Below are experts of layer 4 (counted from 0) of a mixture-of-experts language model. Rows are named router (the router's row for the expert), gate (a neuron's input weights, with its number), up (a neuron's input weights, with its number) and show model dimensions 0-255. Each number is 128 + 24 x the weight over its row's rms, rounded and kept within 0 to 255. Numbers have three digits each.
After each expert's rows: a language model's description of what the expert responds to. This comes from a sample of Wikipedia text that the model never trained on.

# expert 51
router:095133124183153087162149161124157143111157165089113102113102136146146169153103135159143114129168126122122156111108108112148103192087070163167086129145122122157113137158163147102100119152140110087117125135118130126151113113115106136105132120127195157135120109102139135124122147114142166142153196134116114121109108116164147110098117094142130132141091129138110156097099154123090127152131120079139135127100145090129120154097145145100175108124078133142141127098128140143106160129105127126137138096133136149108129168109125131107101101128099138150164125153099157182078070127063149124121116140131112143147095136160127129131101183142126120122101121131116099165101162175139171134108128146121128131173121143139152120113142134135149108137115135164119147132120112155113117156151166
gate1:156107079095142081118138123148169138108098149107138192111144133136152125109136111141129128100164158125132119141140116137176107112152128105128112092127116129135142132142128118129145132155111136145116109099129156159116135108109083123111152136105128163098104123164127141112125132094162110132092067103126162173102146159082116107080162150147151117146122131132142107125111116126128132177121116118151087112109200117112133090114145184155114146145179134108083154135168111106117154096087112111112117128131105112135116118168101122084130073118104177181172121118145101116126092108132141150103103125125099160132127104128152091071090103126140138146157100129138090141157126153081115154134141119143171105128108157123122136157093142095114124109121134108095162115117143146157113099142133
up1:155129107181101163086122145126138144130111117121144132109087128121111163153137139094059167121113128134157077111121150143091103102128146111114097137145134095139095116146083172145107137185147117142155111122112171134105097039120079141121146168078136080136161127123098150129156119135116132126138138167122157130130079132165112141093108118127109141161136106117102114111138121136143131139101156129093149113081096093129130133120153084114118109127151170130129136128129090102120153124100136095150120160121091140132103132109138170126113123108098108130139130154175090094119069147139152139122165147120133102116139143106120098120125094135119130179143131159135148085143109122128118128169127079176118151149110149115106120121094101146143133127076126147103093116109129129139128130144151
Description: Single capital or lower letters opening a word after a quote, bracket or cell, e.g. M in Mr., T in Tóir, ha.

# expert 14
router:085126172150082107147102122134114158131117174126118128126117105122092140128112107136133179094107134151120114159112132119126133139119145125092131165140092108158108129105147145145085102137132159120089104139121147118174113138114174119135146102088126172134200117105119135126126145181099106123152117121104169165083125127113111172112123109109097154149113126129121100111078135098070176128160158144117132140164093102121105108134103133136153134074102113130091113118120142066134150144101095123137094149096145108143152112127134130136120120095104124146163122156116093130082114152131121119155135166107150138121099129099163104109120139130115106105166142169148165097072149164147133141176110109132136119170096108140087152102135110150106134118111158125116085144109114123098133158117134
gate1:172164126137139115161109099133137156115164119138104187090146124070125108136115135161125158148153117148140126119112117112090070134090107119124140115099172159146111153135115082110119140078154115128131119118126142128125144144080138103119156080120127090151115107126123124089083134131095116106160120136143132128091117097093153134110094079103137119145142139147136126122125143118107129149103112117171131098104131131131117115195088122145131114135106124130121121082078105183135148134160138148122063133135130114081173122151132148088116131169126151122146092151151105106150111102098098170109123132117135122126175172103146159136140161114132125074124136157147147121129134132110154136130097122152168130087157064128170149097109135110115154153148137133106111149116146136084114136131114
up1:100156086147120136119107117117112122129104112127126147119168109126129133152111145191119138121182155140124140125104131157105156162109111121128111163120150120141138134174153123144124123095118061092144139123140127151157082161119168162072101145127139117105103142170146121135146165086141112086162130129078164135152101145119128105117135117104089115140140127121111108136098129102105173145079188131152111078130076096146110135148119109127088112074130168084105151141126116154135158136124153090109097142141097110136162116142157080118125158142126107171126116102142102118081134133144134135150102118117164130126128119102148146095139152127122121116104115146152164167122134106141132155134090145064095088125113136145114125105102117116160157116171106100121126111119121183153134115138151
Description: Singular common nouns after the, a or his, often before of, e.g. name, book, order, line, season, match.

# expert 48
router:111131153132114099104148112098122150128117108103128130141110078143124145142127126140147104141129082124137158139102155135107161100129115118111096131128096106152127138124115150113051156127122098140137114109140157114157125122102128141109121115120130109165092090077130127146114132133143155164147156096089091136145120139142107108098108093083106116150119067110092124165105120116133185155118113138122169102132096092111127135159135130135124149115112133117128095149150166132132117176124083095179107126060133173099162111098109142111109104182088120102147109124112106152151084168094115106123108148141089148135135124104147133145106180163107097135156092123077129178080116122139119115124067168136176151095143101097132112126121110136104115139133132141128125133146114105120132121123145
gate1:138099084135149102173127115133141154144129116146087178150138146168108115165102111176142080164113090150111163192142114122131096098137109078131111136107137104083136119110118085126095153131149164160124154063148132125127117144127092119109147141100141141162157128146089113117111103083113117155128074141130128126125112160138098128115111122121130169129151111133126147136103145150094159128095104108120109136136099120101123121122120130117115128116161147141131101134125100100171078173105141127149121141153114158151129194149112133137130099093143142159150134113101117124142149086106119119145093107135146139159134149131111151149096135157160118114142131128134114100140152073186095144143108117095099143137080105137134105124120156128158186135128111119085161115156125143122077130168139
up1:115133158109120163081108112115102146161121133141096123153129105119124150118177131110142141131132129122178074151130140100136146123108089115137144120102132106117160162123134100111162125153135108093162119129085128141113089131153158106129126071140120168151123091141147114091126112154140133098131156131175172101135153081105126136107182144103099103126125148117145157096143103110120106117141124101115116138165120160113108109115133190140069120132132124113157121115121129140133111196142089113109147126132156132136090095155139127150098122135101107104132122083134113135194119115080084146124141132075147123125126084111081100150092130132127144183162128137120153166124105140174132115119103094149107119103131143105087142116161138144127153112130120158113107101111115109115197118131154
Description: Verbs or opening verb pieces after subjects in narrative text, such as explained, accused, appointed, and word starts like p, c, st.

# expert 54
router:153152124139158095117124116164136138163140118123110112155105159132155134120118131133164173132151102151126137089155150114134133134095149079116108158097089119120139113147121124139126127076141116144158131109152175129120120137146109136042103125142155114169164178157128111148127085157147165129094148129155106120113141181083088107163093126108115137158122109064125158129082159084100146141121079120126110143144127151151131142099126104145128114187130175124124130133089090097099138136108160151102093123165114159116147141129149158109121137098132156115152139100154125098130118125102137126136115116152116145152135132123171143126129147151152143097123139118162104093142135157114097117134115111120113164168131116132079122129142189118152182119131156099104116122100134144143133102143180
gate1:135141124096149131197117135172136123087124106146134138168128096104112124108093118126129129090162145099104074092147152123181145147110115144163132130124142110148124120108114168122171132175131150158150139105115162067089140115094153100110145130116164092106133119137152088121122166135109091161120164141109126115155144127129140158114160110143122122134113122129139152141110120122174076119124177155081125116117148173098150105141133142148145145135158100080123137115136111106114110136112160103089100148171111138132135130105168091130169136132114143119129143162111164119115138116190136115135131129117079112141118094145148157109111159116171099083124113126113158155112131109141150082142108137148121129151071119128134124132120102168142095146186137149098115125118153099169113156117135
up1:129123105147144112106155090083094120137120160137170166131136134125093072136160100130101110156126156147116146092142115120129124113122151114131109126148150092120140145089133121178126127165155136122129181115077079121147154089183098112136157144124121136116111161176139112150140130100147140141128142106132134080171104172105130106132165123090069124137124124166102143112130153147106121165169114116120077139118143135144122099148163124111128103098143106109143122127130170123135129207143149115167149180101148117104090132130103138118143081121121143103154112131109171128122134136133111129121115123095123154150121146099138137155109090150116135079141113112122085083084126132106112146137128160084111145100171144126140103133114122140101113103131123180121102127132146132172141149179119
Description: Commas and the words and or or joining list items or clauses, including ), and ", in credits and lists.

# expert 36
router:084129130113118121144117149124109094112122153073117163126140127161109161137104118177119114121124126155157123122127102151122138130104140149112151145146119115091130115125115130123140094131085103119106170167161140128164163124152115134145148115098179119125134086161113117172129124106138124075131069125121135154099157148104148089100113166087141152152101100096150137125074117120115135153118067164138102116121129122126105061126139154177137123142146133102182139112125070103138117134153128139121141110163122143091142143102157104098107092089156155143169149143141155135096132125086161131109103195126149159133156133140127156152074109114155153122149130145125153139111131111103145133142146089137153156147114113116135104156138139125141148117131155163118151149067103161108148152106118
gate1:144118166122136103117128094105134123150152113117101136153200164119153137140108101149150102149135137130135153149113094135111145148170152137170117094142112119086137121137112121055095118133163148132116174153094121156097126173122133138129100127166089141117138135106132118134111112109125167079166121128164118138112100122107118092137134135177130119159139135126071131096130121143107127130086101127101142155123142153108134131125155172064163139149095143143108134123168105190082122117134112127088110141195127091132119156128135109125111091152135138123139193109153084099113113136115131139107105145144146125103118106125103101123075134130129088144164141137082112097130150100124115106101094127074144160170123128118107098104123146116151140149131123151134140130158134142130161128110165
up1:143119110147113088093117126100149130148118116153113138098132102142108132140121111115114140150099155174116128141134134134111150148163140159166148118131097107115129172160111095160159155124134134143100198145095144139116122174114125114155152086129124144144150099169147151144137137136122159117099139132128130138168144122101169146118152156139158159129140132138091082127166138140163088151129103135167131137174109132119121128149148161148122136135113125136149129138111148168160106142123166134111152120143127122122108147112130135141173087148094154159132126089142157184146141087099119126067158101106157092130115120150132170166135130134078169109105140163149118159168151135141111145137154107109116144165127171101153112074150104166178144101150163096166167171101158126105113114134149
Description: Colons after labels or titles, dashes starting list items, table pipes and semicolons, plus introducers like including, such as, See.

# expert 10
router:145081104145177133113113128147137142118144147072104123128171153119103148078128134116121111115131161135152108079148103143132099123117134132135159137181105082155152096110104173135164101145134123137126154114165149122142114159095125140138163103126163109139148159130089162104116156096130083099128117150145100133119086172145097097157124083124157124153172068104089126140100125113141094175124090127138129125085148125116137097171144156117155133119142163120159085128094138137118152175112127118146110122150074138092132127088148128136092103085113147154147157144147145136133145155112124133140096129144135104115118135102112128072125114098143142125110132117116133125160114170125139149110099079124151154140180128158178134122147146096099132114100173112118097127142135138122142115134100
gate1:121138131114140098168118169114174151097139149143129151109147141097125122145090110111110118168140136149138146145126132111155124120118064103119136133143138137111151114129102164148143142108133148149151143121133130131122142128132154119131117155109067139140127137093172129151128108087122162170132122188136128120120134127151118145159118165083122105142116148120148124142136114131172130132132096124110131133100128141132148122151120188098121102163147128125160163113115102132156139176167176193133159136130111095107167127098081161092099155124121130111142111108159098123091147118147149168150144122151089110108182151145097148086141169145139088128129117098125092146170123128129103101092126119158159173135104145097149147105117154159171128093079102106135140110125167149071164092131143
up1:106110101142122138121130133094161134173134111089157161086109125123100135162165123131119138121165123088120138087140148094116096136114183119119152169127111129119128120116138152136121135127174165148106145148114073135124144111145127138119114093116157141131099095081126127120117111138152099087174123163120140136116113135148155106127101077109165159100173092142077144145092158126130105110149128106136164151083115102129089141143121139105121113095107118112110165096135135163099142131118110137118117147146144097130150126060104165107150104131112141136147183128084124107111105142135114102154096172104111133097185130075105106125139125159132138149111080114153117151110183144124121153104118128121129110177150172117107108173116089136093137143153157118128115149139121098151097107134128
Description: Capitalized sentence openers After, As, By, There, plus by before names, decimal points in tables and name pieces in lists.

# expert 15
router:122091132109154124122138136135142131112096102095094092130130125118129174131120105140169129112105118184120149085103111127114103166100113118125103109114125137102119144145151154096108169152134170138156112144137135081152130108110079121104106120061103132144082107129125144171112087189143127127137157135107176152117140167160124090117111137144125142117144153132110199129115093138136124145137119152100124152172162123116113114128132162100154154136135159122173149130144081128116155136107118159144135139146134135153138136178127181160133109132130115101152147107115124119135130121145147112124115149138136133148140132114149121123096125121106125131129122113130114149121113179068082154116118088130133199134092125100090084121113186116138109115132121155069126144126097100116134072162165
gate0:082112107147114114116129077138168128150169151137104097096138123159154096145157190124128119094142094134148120128103114098079124141152120124174137125127089126115108136132086071092125072142110155120140137141105169140079168138141120125166144114133138136125133151117116101141101148087120119111138131155112120168125134151135120122137125090117143180156122104153112098121145129127089126128099115142101129091137132115125107143143100128152115130074139153123115103132120110122103152141114129164151098153167119090109133156176122130143119095108112141121141170149122136147121132121116142124124111104101142193137122099102181064146136169128174128103101160124200153164144125137133152141117102161094088139108110138121122145138131092095093134114126116174159112117139163138118119151180115
up0:139103086124145132090168100097122137105126183127112120129170158104131115133157161132102106138101139184114150141100148083141142164094114118167096118146105145116117108149155085072135097134175149098145165131131162130134141112116092130141140121100135106085109105143160119096101115103137120141166116142157114121141156055126126106115125108134112150111096155132129088132111112143094150137127128147096167146123108152145118155067117121165130123101131155131114092149144109088130109144134122161172136153131119118073111086145097128143101127132116162139165122133156141168105129146141180152130157115166183120130132129149139160154117132121157143065129165112169131132130115116112092111146137130109159116126103151123116094152160143163128178148145124173121093121130140157105138122107135
Description: Pipe cells, closing parentheses and commas between list items in tables and country or place lists, e.g. Finland, Sweden; (200 seated).

# expert 33
router:090136120158130066142110187173152171098120118138147157129121152149170122176080133160106124151130168147139105140100136145099130121129146108092129112119113099119166082120120172127098139113111142143096104102176160113165121124122093079119198097079139133113135080118161141110134148119111112142141146123118131120080134093138112159091092105154105124108131125118129116120108107144081107130088130115157114138106127108135140161108152150130128150124125115114109121151115132131130135133118113153130129095128107150145157129158100149103106113083151106131145114129189139134128140141094089153143146132125125133131181156121133164156175127162129113136118164119141109163122151138103111076120120061112134134147172113167158125148096140153136127102136146153102119182103086127124102134134133
gate0:105151183169142144128145122148075133145122120110117118144137131170152103104104150147121145122126118111114156118127109132132144156120095152114097115132147160138146128118135113099127138117110081160133108134136143135141105134113152132088108150137114100089144087156119159139143123161121119128136127127117162111155103097132125124185118154071132161117160135102149207102082092123157156172139123107114163097128115097138124146136154102096119118194166159176113180098109121158087138115128189092121087105133120115116106144153129118107118088132156111094165166112123119122150129167142117091101122151157059141134114098090145137117126123127119132146093136103140170160121108127136144082131158156134159123088138120134119114114110125107105133107121141110140144136110135133055118118129165
up0:126116174141151096102157185117135122105157089123165204147154119144157110105157145190115148146152162085109122154122156167126100144131145157096126104124111138094119121156152100124103145132137152151148110124152101102118151144114067095110169095121126146107129135062154127148134123121159128163105137118145107081135117157138109118126118104105143132116139148103143167122117139131154125153103117166146110155151187097150142140110133170113127159115137125155124131150124170141108124155136128145114140161140130119136143094129114085162162083118117127119132134136124128151150150095110114147153117128108120137106134115100165123152087135140123134128153068088112112144031114149148120140081149133105119172129110158102127136148113106107124126108120116140093147106114096166157106111139108
Description: Opening quote marks, opening parentheses, brackets, table pipes and header rows starting a title, date range or table line.